Weights of a small mixture-of-experts language model, trained from scratch on English Wikipedia.
Size: width 224, vocabulary 10146.
Experts: 16 experts in each of 4 layers, 160 SwiGLU neurons an expert, 1 pick a token, a softmax router, a shared expert of 128 neurons.
Training: a variant of Muon for the experts, 658M tokens.
Below are experts of layer 3 (counted from 0) of a mixture-of-experts language model. Rows are named router (the router's row for the expert), gate (a neuron's input weights, with its number), up (a neuron's input weights, with its number) and show model dimensions 0-223. Each number is 500 + 25 x the weight over its row's rms, rounded and kept within 0 to 999. Numbers have three digits each.
After each expert's rows: a language model's description of what the expert responds to; "mostly gets" lists some tokens that are sent to it at least half of the time. This comes from a sample of Wikipedia text that the model never trained on.

# expert 7
router:511456519462458521532542511487478515498528498493520511499503516459508452528487530486485498491497511541508474502484508472503554511474504516492479532466462470446482492516488469512500488478481480505527510486508461496478533509453502480561479473544508506510452509485441523534484515489549500477526491457506514524520522492529479504504509520486492494470498465517546469512531470523513514522493503526479511478556527519480510544458491496483490477464517473473518530474489496501506496494498478516480485559543513474550452513520474523479480501519470545463486488541517492464509495548511506487478550520511516521491529519536478515466510540515452512489509476497517457495463535521493521519528
gate0:484506529487492500533445463511503468493488513492520492498505503502444542465490521512496499494533459482529450504481517525521497487499482495525529508494546500485508456492501530479518522498502513514460515535522506495458561514518520529471519521473478524526504510485511519469464469488486506492509475524495492480478484531491498489474494522467475509472460513491486511496487517457479491462520479519481555528489442454502501510467516542502539471479449496478496514501464484512500479485494517515508536479531502467465484520507528521496509505519510545470484516464508443495564549519477475492506452509482428518476487503523521487442444487529487513494509440511504497535496456520474480510493
up0:445526489524518526530517519458497498519469504509500494510489513508499510443497521504539481475474488497546469545492459529496495504479490501477497453506469504532512500479506511506450534512467506490529510479500529537503502486502481457535497500532488498489524501469487550492506470546502488483495538475471493519517511464486492511458512489485507504511500499504510495503496476475475489482535470485471516520489479507512479478487537512515523533492509521512473508545514520484513502479532469521474449500497488535486524447517472528484528531502523518481492507498519599477556521543449486468504425504474552481501506500503545520493492525504515502516512521549491438515504499514572516508532
gate1:503523497491496512503472489488528497508512488509448537491509495501487517507514466518495513498486497531536492497526491492487510504483485511525548519485502543492492512503516483513502509476532521444540489480481518489520503491500493530449498489492503446526509515507475538521498446502536498501471465520483490460487528530521485507524456516482505519506529488535491496498526506483558508530564490493513477496499467501480483491463443517478485503532526514527476515513522493524499541494494517495503506522484517457485483482480490492463530478455507497502497496489495594555517550481472511496535446523455536481471510543488498476477514482545528464480498536511497586532502499502423526515497
up1:497487521499504477516506480508478489497489509505499496513525493504460456475489499490456506530481449454517510515486534512491511521506505458447502540510478481531523446531550474533489523445511491531513511517493459523489494563487508438472485463538516495532493529461483507519489493468449507507492494526462498537495541468530507500493496487501513531519486521485517488526480521528520528511551509444496510499504498497501476498508505462465490507482491527520452518493495487472520515495508511487506474503517561516459477513490522516467482513503492551516502514504467484519465521506527490507511479490485528470558517512529535523552501505571527467454478533509475528524504467469450493511529
gate2:509481511511530511479515489487547494518480513521492426512470466504448521513507444467471486504520494499450490487502474513473453520519525510492490454515500516524519492525512513530483489534489520500553485544492487555505555486540502504493518500528495494517509500474516518497475511462516524539524505482504484475503518511525527553511463539499478529495518534491506543460510522481486519543555487494502454488494482519492490498516493491519483476506472488465475522502481480475487528490463553527498462471516482524490529505513498448477503508517522526483532499474481501465484517490482465497504460484442527473488491482519511444553537491521494457487458485512468428506493486527518487474511
up2:490521544472482528493489510535500492463517471513526503496496486489513591451499497509482514509466505518464532480504467507519477475501512542525501475475515526538522512483475499468472479570551524487525527497505521522497514482539490483480494547482483498481499501469522480488504473502518488493502489490492464537534522517505467527468528482478504549500520455463451525514453498496487496509485498521472521469514488514414475498512500502485478485539487523479490500510501484527513552526514508511551509505501514509527474477514500518531478461499534503471523514502537523533516517468524478496493451499500452505514501561484458549547461511496499523478491452505489504517493479504479481495539
gate3:529537516498462541507479523494518464477496502461506522510457485510535501522521494498509479540541511495475475549478508491544522495482521487480464446505504498498480440495485470520456523484451479483469511434467510517501497498470476529490528515497498489492528538494508515490515489482534497497493484493439491490490477522528479470463481516456501488465493504512472568494507494517496491466518499470504515512513507521488504463537445512505505500533512542500478524534491489466534481506505500525482496439470511528518483529519495491493550495488465549548516486498537562506486502502453512491549493474517486517509447474514491522519505488518525493522495488511510477489508520579537486491482
up3:509510551516486482514488487546518496476516520500461489512516480514499468468495474482512509486512495504466491518486541534506465489471535515520541524466519510483480454520476526478497483551582539466486456462504512474474492508525521494472497522496549502526512519525498567516536515495468519482533479478504480537464547458509487561483472529494526483497491528547481490476512463524470525490499496492525517497504511481528490501491511510494477511471466521456522526504491468464577470487510514487514495511486495495504472524506469509512519528485551522485466458472501534509481476491517484508504457507500486515441491500487534549452488461479492520519508511503490460499484525494522522476495
gate4:497483513548504468510495521513539539486483491544552490487524510503473493470471512463484474501462483498514516504522500507467509471518556473524465518467473518454499526489526541521539458467515535528499510482477540501502465511508483490484504479535517494472546489499470471475497492493463521472486449511495476530504513502494477513498499457492496496466483497497508500466496513486495502494521505496507532503485513501539537482459493471451526481528443440511516465506486528513509490531538498540485476513496510528483527455528515466510482529484532530493518519504473488510442510488490518509549430508475525519489580518474485531472527541458489479499515450524473521489485504516511505492491
up4:519528493518506499496493519493529559499473488491490508548468505509525523565497492555505498501497506490453534510497529504538525483522541465500511459495476506504488494530526496535491516472538511490499520523510540528520481515501549482495495449493469500496484467508496492518539539501483452544515528524489512472491528496506542499491532465533498518497505512472513493462477478513485485512488525483504478492488523546515484494479481491475486482489519471442523453532495492474474496499492496561519467508528490485490493496438521506525449492485498487521490529506488493504533555494546485480516536513493548526501556519502483527495527486458446446523496559473492455510474470465517485494505
First pieces of personal surnames or given names (Hus|sein, Sh|uvera, Roy), plus line breaks ending list items and the word and.
mostly gets: " Christ", " BRA", " Sm", " Joseph", " Or", "osh"

# expert 3
router:511456519462458521531541511487478515498528498493520511499502516460508446528487530486485498491497511541508474502484508472503554511474510516492480532466466470446482492516488469512500488468481480505527510486508461497478533509453502479561479473544513506510452509486442523534484515490548500477526502457506514524520522492529479504504510520486492494470498465517546469512531471523513514522493503526479511478555526519480510544458491496483490477464517473473518530474489496501506496494498478516480485559543513474550452513520474523479480503519470545463486488541517497464509486546511506487478550520511516521491519519536478515464510540514454512489509476497517456495463535521497521519528
gate0:532497483480508484520482508487526513544468458485528502469528518507502584459483506470472501510522505511498492558507453493485503505496525527475527498501480525536488509528528481519489484528480509498449468472512537502472516481495518474505449503476476496499505512481521497485530489513515488539519537510532480481520504473573510442539521521497506517492520499452474550510511529473507513541518500508498476491530474520544485511512540517556451525500526513505496472443516520531511523480501489502493477464494482496490493514453518508494459493514499498492503532478478460510491520478503516517489437503494513530518437481522481531457504481466561509479531532501475492468487491486527514467509
up0:504523500500473501481521517488513552444496520519503500485498465494481472486544484501508484505475533481509481490452526477493500470515550499499531496503543494520517500466499466526479500497531489433512483506501442470540478517499468527520470508508570476512513523488460464468490533518483459515485470530463461479476486535469544501500496500495500466495490476491539519488506490525481534498481474484462527533420532513494482484453497492519534507464473491471508484514529524507525483497472549505533522510509545539473485490468493522479486483570522531487513493489508477472496493515513549532509484526471488505479549482502505548477459517471524521479517485487527500499496463506524495504489
gate1:540475483486512521512520516522533483461498505479467485503533498502503501493479455526490483485466514491516499489497514500488527527514567517512459478523491494462509452498508490465467439474524496468464485527510505484525467519485449495528510511492477480455513493554554525514502504497520524481474475484485459474508529502497518512495539470481525496494498530474504483509461514541495536500465542532535470477503487534496463507528449481535486473511443515485516516512473509541507499507532514472530468487493515519521506474501504513508496570483543516518476489489531479489517497468524477480506447543504487479507484511524461487530485474535455506503512488450497544513524458481469544463481
up1:511498483511481482505488531531510502527489492488506499511512517496517507498501530488505481504502490508497519491528458547512506452497448478509506551540504519493474499482499541517473514552466528509500486510478508469487509527526472524496568529525540511495453515478481482479535514512495485472525487442485466508491487499486500510515465518559482530484510479530493472503500514491481511508510489504495516481489489470491493558517507530477475488548494511471500487510471512519489521545496515478481554489485493522467519529492461515460555496520494566528536504483459530487532483518491502473475465528487545526500576478503523482414506514493518492492496471469497453559490548515514480495487
gate2:516548468544508485470510491490502531495491471466545485529483519495511475536486547509521453481526490509513521491487505484490475447481539520492517490482489486453523475492515507526485492492496502522484545513535521516494458496516513520497476505481497512476480528558505420506508509497551496488485461487518505479495527489469482504499492549487486560477473529516512482505509447499496501467510487472495504472523496541507482472488496489515475469462505501504475516508496475474478520489510468510485499483463479498468517493478526453488498470500491517524438504514545490496518475507518491463518457519485456482513458498505501490577478534528530501524532543485481536528527452524578504482495
up2:498488504520484478546505485494513492544524486576509526473486456530512453463454467495509484521480508525485485456496566493509529510513476487505540521497493486501441470507477509539517507461532520527484475496510517489438508499475486525518512475519526515512478503487523499529528494516521490525466435497511484490517506486517518503505519486498495474499504526499460498510515510515505496517511489518509500474452490505484545481503508503481486475547573492490470452502572481504530518473494506528518484504520507489471475493468481520501472465504528497501505513515451547468503552585523472494525485542522498508489524517533524482491494502506489542481496498466491503533497508553486463512484
gate3:494523472477554540494511483525526539485512496477490490476509468513529485478500518499561492525516528490503530498448536481537502479488472440517480509472516497466459517482451513470470475514514512527451480525505554485523515472513472476486530500478438487521510519494488474496510524473514513488495523500553451527529498512491513480497451527498571520484489495508533507463479488499490492506526545501488527483477494498533528491519525525523494475513505494538504488543500501490521448554510499551511490443503519509471492462480515493504497468517515487496514495508474475486522478484515462534464470526509464470506509488551483522457497499514529495542478489532475472496460516532507501472468
up3:510511524507472513505504509470522527512516510446488468495508531462533531558520517504508537519520480521477497503491482482489496511541502508496524490492496512508500488510496502496494501547502500487436514505471506493486498506453513496516420481543502476479452472505511468448492531496459493498536477505557491493468450496482487487513552503468470499542499489484479495537476513461489494511509475494482488523494457492468498493516500507558509496523477511475503533489500456463481506504497487485501496504553535491561508487507515453481464499499520496531524538494532541546488554472473531505537526489528543495549423502468478469500510490500497488517480543509488525535513499473473507504523
gate4:524500481523528459480482498474476508531484481500493482544533490483512520473540493488509516482450512451499482525464514560514485542511450526482508535528491513522535488506487533499507518577491497522528563510432493496453504468487486508496534504514529510480481508522492458474487532485518465432523526509509502520534519535506522513495490482495546521510524473472493495489509538492490490486460491491473525508507532479477491498486523489516477495489473482512464457501516519507508525506483480494455477508518503489486528475517501464460490469469475491456524515482474471520514468454507510482506492474505486471492512497478524478518504490491588477496484506525474479513509496513575519489453
up4:437490481528483477483492514505498477534517505488493508518498526490540502556520525529492503493507516472511503491510517472499499472533501451486507496530411525470499479469480483528522491574487525539481541536474525468479451496509506471510521470475575502512504481506520462497521522497476490537470521504515522490504499510470494490502496489490510540491519456477476502505482510489473473460527492540514540497547474453452466477498511488465507483515487512482534508452481487496504557491489485485478536516470535495456487505518532483504475538546492502511490533515463531491496442508503491469508479476525489534500513484514498529544511525490528518492520510477481455525470464508511528496494
Word pieces inside proper names and rare words, often the second piece after a first-name or prefix fragment, e.g. Len|ard, Av|engers, Dav|ies.
mostly gets: " \\", " Racing", " Church", " Nag", " Har", " Marc"

# expert 6
router:509468501514525524484526485492526532472497486529467506507487467496549494476551486530500497489518538513478461498479507499472491520552503511551536505532506527499478512504529494497477483510532523477485501481508500526511503509584477491462504496513486524509537484498480465458507552472504518515475502458461479501507499481534514494515499485511511517489458530462525492506528526490523529488478521517502468484493445492466496451545473510464474524508458489523494460505549476442473522539567564508532466496469494500491504501488511482501501493527454450472523480463472496485527508491526480515517486468513526479497485540478537493505490488453498502549512530512492493506514488474495487546486
gate4:478485483523488512481519527519513487524529497517473495502480486498518516479477506497491525530521517529492505478504480487453491535475485484527520489492484485510504500494486490487497504528474540541499499495529485494478512506485486507512468497496498491534518546524518547518506432500541528460486519548531456528485524469508446496503502475508503491517455455506493484492455506511515466446473467482485509487476534469501468471522473546509558499539501521509494498463489501489515488484503469489488489451456538497498429455503504505506501546512492504548471535522561466508524495529466504506548491486536517471471533473507502565442486525514520517481522564511478498504530484476506517484510
up4:499497484473515511504484523528492475465504476523512479496492448537510530486495515482521534515459453497513472508488481476514511524476514490507497554487512499501533504518474477464538564495537497507519509525486486475506477505500480516463505453506481485450513562489481498463499487451513481523526487530490464494440514497462528539498507534496505515502480497479499457501511545511502526545497525508506507510472544531530470498478470474510431505474501499514519483522462519523491469520543498485479449493474486460491527487506558444535531545534516454492488489493495514461476502520485502546533484497533476496467496481551497505499461493505545519484536484523506451523512502484499505507492
gate5:525526507490503528501516480502526479544532475504521473475512484544483501485579462525496495467507555493473485548512488473505460486540487464465508503499470525489489521518516494501501450505479436474469475480525510470529499474495491503500510522502504517473484499513476546508506506459477503433472480525506474478543513497496498551528499490546511513521562522487484510480539486496496534481447474482470479520526488501504479499502493471471509513499498492512512523539465537484528450502521501543541510498481522516488443514477431507489478487530536515492508523513483506498545485493493535505512514513522518486504510483478515455478514501521529521510504528482531517491466532472496429500515
up5:492507508527503497506499455546494489495493485504520519479525488490467552503480486488455516516490435419474425474492461516474494502496485506472509540512517508476480527494490521482467528489512491465462498501509497484540494499470465524538530472498521491542466513448486479483536473540473482506509526480474536466500476504510541552509486480490526514476502558524477493518486549508510546533525515496462498532499466493518520497512519521492496484486507512477440541482485484505502507454493471500498497487447446550528469456479530470501476506533487533476482489516485503486513484490541495495490497479483512485484470505491490459531480480465522519502512496454503493485456489498487489474469
gate6:543489523490437488525519491479512509497480484507538533449532521519528509505496468496527489521487537483447518516509519510480485462504544507496530471525503497527550486475449487433531491512465513518496504455542500491523447451457525481517503520507521483486509460477501489499515509523531516446525503475460526501518516470533502471481471481499477502476502522536515496498518527444502478492505507506445484487509531516525500468453477473463530491507513510490508530507507498541514541506505496467515466465510494507512501484522505481481514496517456484493536522479551515496564494525474509504503472475518434478494523486523459516513494507528535541466534497505509519516475490517504479466522
up6:488495496499488496466467458523487492495447499487488529507517556520506478519487484478509550495537483469506496500473547497455470509461522512467544473516509526492508515535488494507471544513509515533520479488467524498462507491574516531522441522561507496486493530504503474538489490474534515505449500448508479523482493497517485463495506545515516476472486496508495497513516513528514502537508509499469498479501496574476517500520523436521470517517451507497518488499475528556510489531519509515513515492496457528505447562472482475522511520511509493471461518517497506475460522538508498509496496543486508534508493507511486490483519503527516479559491521515496467453494517507495507510538
gate7:535527505520462494535492498558495486517493501476541535487464496502489481494512477470503508547527513492517488481499519502496481491516497504465470522476523499545465496504505507536471509514530477506526522495484483505513529501477515496491505482516521460510491544519548521448529562493494526509452491502497521531477537491523496539505465421486517459475504486493518426505525563466493484519511523498487513503542548485505531477486566474556494523484487518500488514493460458496501532504455488528550524478483515520525489541513527475470510520461467506500507564518471494504486500515495527481465508479496487469484509492487503515524471510506478521507522482555485482505500468478515494537508
up7:515552486509510511520518468462522470498497547462518542510473535504538475487532490518547451474458463507496550524538504543455529530532512469537493484488496492514468517507486500511532489484513465529485495515493458483471529506463506518453485485517519479478489522496493517504472495526506515494475508491449505544460563511510505510505464501452474482474487485488507483499520469481520505554477449529481507486503507490491533484506537524498493520505538514488499515503485453506548523461489521492534544485446499503552447479528519500543507460506504467522532518499476497535491493535498492469503527504461481494488502467466545511522513518484463501485535501540489488511506490510494479530499
gate8:465481480530495437504514478478502523479491478506510465474509464466484423489561534522500507499505502535514515447508545451470501471497485504486495510526519501468512495456507454506491507505507514505472553541498485530523517531486502468485484506497519523454512511487529545504500534525542513470503501474525524482491527479492510524502481502498443450511497488518515558467499528515492515512496503514486517505523497499533516510505454498489526493524496501533472508501517526479469490496491497546522493502547522469499485537445487510474483529403499526496521511503473499488494496494495526536473499510450498510554511536544456473502496480480477503502460468489489472475499520510499532517532
up8:506492460504493546511520480469499544456497499452504491512473510484491511491523521499479460482532519531549501514509508531522468510448513473393518461457536517518494499518527449516486507462534490490477500517502498530527493479494463461483535486507504500517504521493497495462505489462506488542494502517494525522485485484517510466524494489497486510516491489487482428557488516456518489504480509535521506501522511502528519495505511508519485491466529502486511496516470535451461524488498490513495493527496476525502500484484484503483473508535549520504514486495548483451547482545460495523526456484570513499493499541508507463524473544485481485546525466470505492507505514492490462529505
Prepositions and conjunctions linking verbs to objects in narrative prose, such as for, into, during, on, plus verbs right after subjects like said, continued.
mostly gets: " for", " into", " during", " with", " on", " after"

# expert 13
router:511457519462458521531541511487478515498528498493520511499503516459508456528487530486485498491497511541508474502484508472503554511474486516492479532466465470446482492516488469512500488473481480505527510486508461496478533509453502480561479473544514506510452509486442523534484515489548500477526496457506514524520522492529479504504511520486492494470498465517546469512531470523513514522493503526479511478555526519480510544458491496483490477464517473473518530474489496501506496494498478516480485559543513474550452513520474523479480503519470545463486488541517499464510501547511507487478550520511516521491523519536478515459510540514452512489509476497517456495462535521485521519528
gate0:547489495511516489488527533480540511520512485442550508511513486487538506498490470546474532488513455516504500462525562481459463447502526510478449493520481490495454486487526486518561528454505521483501511465551533526497498480529455494497490544514473494507503476473514503528526506486486485504521538579507508504506488492490492468487478480537510502509515505505493502454465481508492479520483489509527509535501536512459464546502493520487528553517528544510469534528515497505490535464513452486516540483510487472540509499512530541490478511536495495476510491487509450536509514468485511498477531507486502498516477510512502534493519485502492438476472479505478485511535502469496525495467
up0:479477505478518456492507528476555512500509492488510528513551520509474514491534524494498506473502542497480456493489497543528513498518479507508442509481460502512493539501471478516491465471516529530518473497489464511532505531506485517508516521515572505471485534515496494495483450488517519512494515532481522506500491464491525536538494514468513505486530501467528460451492486476460514508504488501539480496474479535428467520501531530508476485531476525499469483518525526513480473497483494573493523510493517493554511456503522465486494456528489477498488491505531468496523418485533542475457489485501523478498473502482470533517519537540491509523517514479476466509482481513523501512542
gate1:484500484516480490495504531472525514495471494520478481484514516513478507500516510524501522493478494531495506504520492515511529450521521496445511493471545524504492465506522526546500550461466508493498449510509495449505478522555509500460496527527441471414490510513502492481524506457473511507517467511473468472480497511502550551473527513491519538495467518496463505465541549495496506505496496486478506460504509528466513510523564502483479504495476505494503529519516558500482480512474523486535542511464451492491538478510528508484517506501513525488481533513528462486516511474507522517498491483498487492493500540507510541493483476527496444553474502513451476496469486529518508508572
up1:497511428494516530484524476492541506510457499473489473541489474544519433492503497470436484508527498525505504498502506494519430512478525492482526485501461494530511480456530490510463510515495498480525520481525507482517510495497510516503495522506494492526490495508502529488513491470486512526451496477483518481541515492466464497521591479500534594492531515499485507464530489527464505512499481506465553501484510510503486473509519487540507530477504490490524482477486488497517497480504517490514520497499509462496538482524520509485530502458483463504521477514553461493521581508463535517461499494503516525517496495523511508500511497489485503515504512532510515517570541480514506517453
gate2:479501502490517459504492493478477471452450514501528460510484520506489532513522467500482521451462468481475446509542522497540503513527462537509492495522509527507486442519481486515487514477493517525481505498531513516520478476523470499480504495495523464479486499491501501483541533538507519509503577491488498501512473510520455485516476521534535516488477506510499478443496502493521538487497463486507488502459479439514488481491477478473478478550459548475517542496483477506495513488480545497503455520491504534482539516534484531474487535536513482485517483453504469457515501492554488478526510506470521443511518502519481541526493468486499483500445522473496512479531503511532456475514
up2:482513481487511461537534503575490493490511469530503533530530480483519507477509529439519525521486485497506503459479492510475510520493505486535490498486503521464499479508525547499506511508497540469512451521492460536501476507516466533515550483531464506492480466475490505505473499464501464467502529485519519526483491522532507485490520499505538519514502489523527523518449498481568497466427489491476501479508466529496510437500498486500509513465510488493527524495501526506486445515505511529521504489460493505493471487454535506554477487537537527484482541466534562466484509533522473536503500498532485544501492507544522524499507525503498480465472513508480478499499458523497459483506
gate3:497493547494492532490488488517525495497497511503500507497513517544475561494492486468516528468544496481478480502459517502499473519543529462497522461502589441460494539520527535493510512506519536522503464480495496495527498498500499522480515490500535511487485471507488510487509484479467505504522484526576505491519496497442480521521493471457455523555512495535510436482470503517539481495533545483455529481516474478503496528473498496498477519471473538517476476506457499513512467498515538516496501465500484495475506520515505503500508480537541515546462508491528450520496477490501516484469492475476486456491481520510507506542482513482559459505492510463505522521539523518514522522525
up3:484451516487516475475494464521534529505512517502510521488544489491513520491511519534482496494522485483479523473476499497546482525526469500512491481503476531442484529501491476482554527454504470511493487480543500486524501496551525454508495480484444536499510514489493470509515536515475521438520515514479491480508503517492517481486491512482476515507521527511497504506530490531464502464535490463513500527537497420522511488488468482483486542463526499452527494490511443493539500522488507476478438514518500489492530504492503512466495543521459433543521454476492484503497488508494516504546532492521477496483557505463517480482499485530451495459478478456505498451521491497473488512514
gate4:483541529499495522485490509500559508509481475517505491521480519488470444502516525468512426478485513481530512552508516518461494484549460499497529486531551539489514557520501541489484512528536450465485494467481523446468491484498467509498544492495505512515523511539481491504495514499456481498495509523471482513471460461504504480471520488542551461496474461495515502508484501506449535512518473498494488528473515480465499490511549559481532498496473444513484503512508507496501510548461482490496445510501492521478508465484497496473495515508521527518458491510515498471496484522443517474508535494532501514507527470468529507473493522511469492474489518513523536509500519512449515476484
up4:541514454467524496532506468503556427532485486517504487490503494447514539506564508491489543542500513521475509472543483508469496539515534501547487494489462516525483531483535555498539497467469516511476492520530513481499491499478549483515510482489457510466491500503484494511505472497501493472522466485497544479494485465546494502495502484516482528522462477488503494505521438461516511488492520488530503493493494544494518497501508437503488489508504474514478474514477478487495487560489512510464469497537500508492507462485467488513485501500530479508485496535537500471521532506468518460492489477487513459525503523525518511497495520564440538514529531491520479479489487528452457511516
Common words in running prose (he, the, things, some) and the final spaces, pipes and line breaks in table rows.
mostly gets: " he", "Y", " Great", " Chen", "vin", " Washington"

# expert 9
router:511456519462458521532542511487478515498528498493520511499503516459508455529487530486485498491497511541508474502484508472503554511474493516492479532466467470446482492516488469512500488471481480505528510486508461496478533509453502480561479473544513506510452509486441523534484515489549500477526484457506514524520522492529479504504515520486492494470498465517546469512531470523513514522493503526479511478556527520480510544458491496483490477464517473473519530474489496501506496494498478516480485559543513474550452513520474523479480499519470545463486488541517505464510498548511507487478550520511516521491515519536478515466510540515452512489509476497517457495463535521502521519528
gate0:486496491544521504506545526520525507485492484455527500522515560471537486492541449508497473538490469468507542471514552501497489480527527453488460485493561517521541514478522511475508489467481521534494482517492511476499496509489515493510510466461477517515521541528524494503529456492489516503519474497501523529513480516504492489508501454541503517469507495479504523536484530547476496508490484499501502489467468515495502456461502536546475569470530497492509482515525498441494486498514528520517533484511511513501443456530536485487541454539504526485474513477459428477478528526496460495488484497517491484485482508551522498509499496515513545497495519488475472511465484507460494499500
up0:504492498513481481485543498489507496486478495457522486541517506493476470528555472503492540507482503523500511472470510475478541452509435523534492497491425518523501464516497526518510527484466552523461466489475541515496496519495474500511452531499465536510514504520510499450499524541485483483506553475507484510517501521528517488444494508517515482506483485466507534531524486500492470533468503490505487496507521483477465530515457509538484506513494488494501522499564496507493509476513484453502534508502515527478497491523437506519515499519505546561494485523531477536429544515470531508489471436496522520499504506501505519437513488510472521503517477520493485497499465474504521518491
gate1:526516479538479451469482452470484499536527547485486524497520515502509521498531480511479488494498540488482476505547468531505490505485483528501497497506527541493522471531543457504474525521504500504472466480544515473473469482498499495494494551493470542493466521507491545502481534475474513469484509461458545496467495501494502496547496467517491514502501502504510532512484500511486455517508492495513484520512495416516479486510473491521497502535455490529529497532516518507493506494509512525539541508461479493546537563519527479497488510507497486474476520519544491526519509494487467546483476487515482504537477498460498476574513474495535486556471465510488534467482474478461504460508
up1:524507494524494511485485502496472509490469519477496500476493506503506540512506481535516502500448534537484501479503527435532440482481494514509512510495543547499501522529483507525512469508479519470539477535524490488470475472500504484514467469487491454499478490444487512467504506472548490509537478489520464516494486517522478474464484495517484469522520479499490510523496490506523509455474482447489501458487526493526519510452503496485477509507488524528488500499456500502513517505486506526483482492481536518482524476511471511478530497463512522562492514513519546533552516456475536516527533488544520502455518506460519528438497461512532486498504479437515483554461527517517439519474
gate2:486501476505488546526510499528501482500491485529480484510515515537476496479466522435503488530509474508460499516538508501510474513501521488516514480470506514501477523542520521476523526516484503490494524537469528522488453520468539467483526497510535505537513492517480495522530498499472484523540476488505486495500483488487517503500445498534514471529544519502469527466483521531506506519468484488469488505506502525468512483493503518494530457493532495476457516490516509456486520469528481478480491490452469444490517549442491493542517536496508438538500507455520440528513532537517524500521510453443505431499458475519492479500534530487478507499483490534541505507468465540472485504508
up2:468483513517445501525467505455467504467498536495477526469494525583483469492496552522477518512529483532478508537482519477499483445477486489498523473508537492510538446521504494503515544528473544502500507482545482491504449478507489487519487501513449507542460508479488528524500481467480530478532487505502492554503501482496522499500515513458499491467511499499505493505508519491509548522501477487471490495512501523494504467510525508479547514471500500513529547493528515519537443474496482506529460490452504505513523493528477510495509528487512523519489502526498487520414449481514496486532496495506505499517488489513468489555520491537497464516488469540469525468531505532469516492455
gate3:526491539510556488516492497494480516506483492508507494515503464475508504498488500516497559508489487487506505459501520479524533491537498547548535509535483478502521529465458492485485501575464511554470472534503518525456481495503442509494565519493518502502521488486534476499520481496488526481483474533523524513528496480491523457479555507501500460528517523535536494476460479504450549532469497517478514500500520513523500506489497533482543502478482498513532542519506486507534521531489485503486465514525534496490491495479523508549546444491524496502478459457541501478533454474496516503482503485507470494520563488455464494524501525498491487508493497487508494449536497510500494459487
up3:530507489504534494461498491453538511499472519505472489539473445508507559479517472539523517516473455499500490494491521536561474522532486516484515457480454456510495454496470487519494523524489513470473503515515505488488493462517477479466508486515514459521506479488478492495518538496498462498505447487533523500474495497436499500515541516521498456487520493503483478485542491472485544547461486518524531516537519502490460521490509522456539513466537519503478485502505473454487495519509543494514492535527511465464498485550539509521521541497494508535495515489477471513504484462486511524488499489457515527538531516511487471531534481479539498516547490488461510506469488457526489490494
gate4:501491551522499483520513508542496525500497486519497478528515544516516469493480485505489523500513500486461539467473521480470529466495478500473507495505510497533501460470474518502538567519523517499500474562511498496490425485544505480489520525501528515499493534528509514460489477507489529503516502513558489519507507448430509477505478490509517469465473547496530486489476522514484506500468526490536538497503461508532495552473516497467512509499500511500448541489526472513481483530481520457501539528534509542489523483467484469522495502504521510488479511433479461484496476492538504511478561543462486467507511509480468524476500530481559469499507491485499514534510507474530504508502
up4:490536462460497485475487481516526529486488525520476521528482500504463506506507512493468505537528474520493515541487526487537493505502539493511504442483527500519529482452480561503537503489483465442556463550507502505527488526461496517504485458494514471506505485517518522472484485482548494459501458518447473506546506498545496529474535502521543543540491520499534499513547515523469523499509503479499509515480499479459527467521525506502507493511525506484494484500533537482492519508506503511507513512511504461515492515576457473477496463485524491487512471457493530485505475507524459514460446525515486461492527498541495515521513522496510500502491485499488491512522462495578473490485
Words and pieces within multiword names of people, organizations and places, e.g. Gordon, Federal, Northern, Society, director, Knop|f.
mostly gets: " services", " professor", " news", " wife", " Society", " director"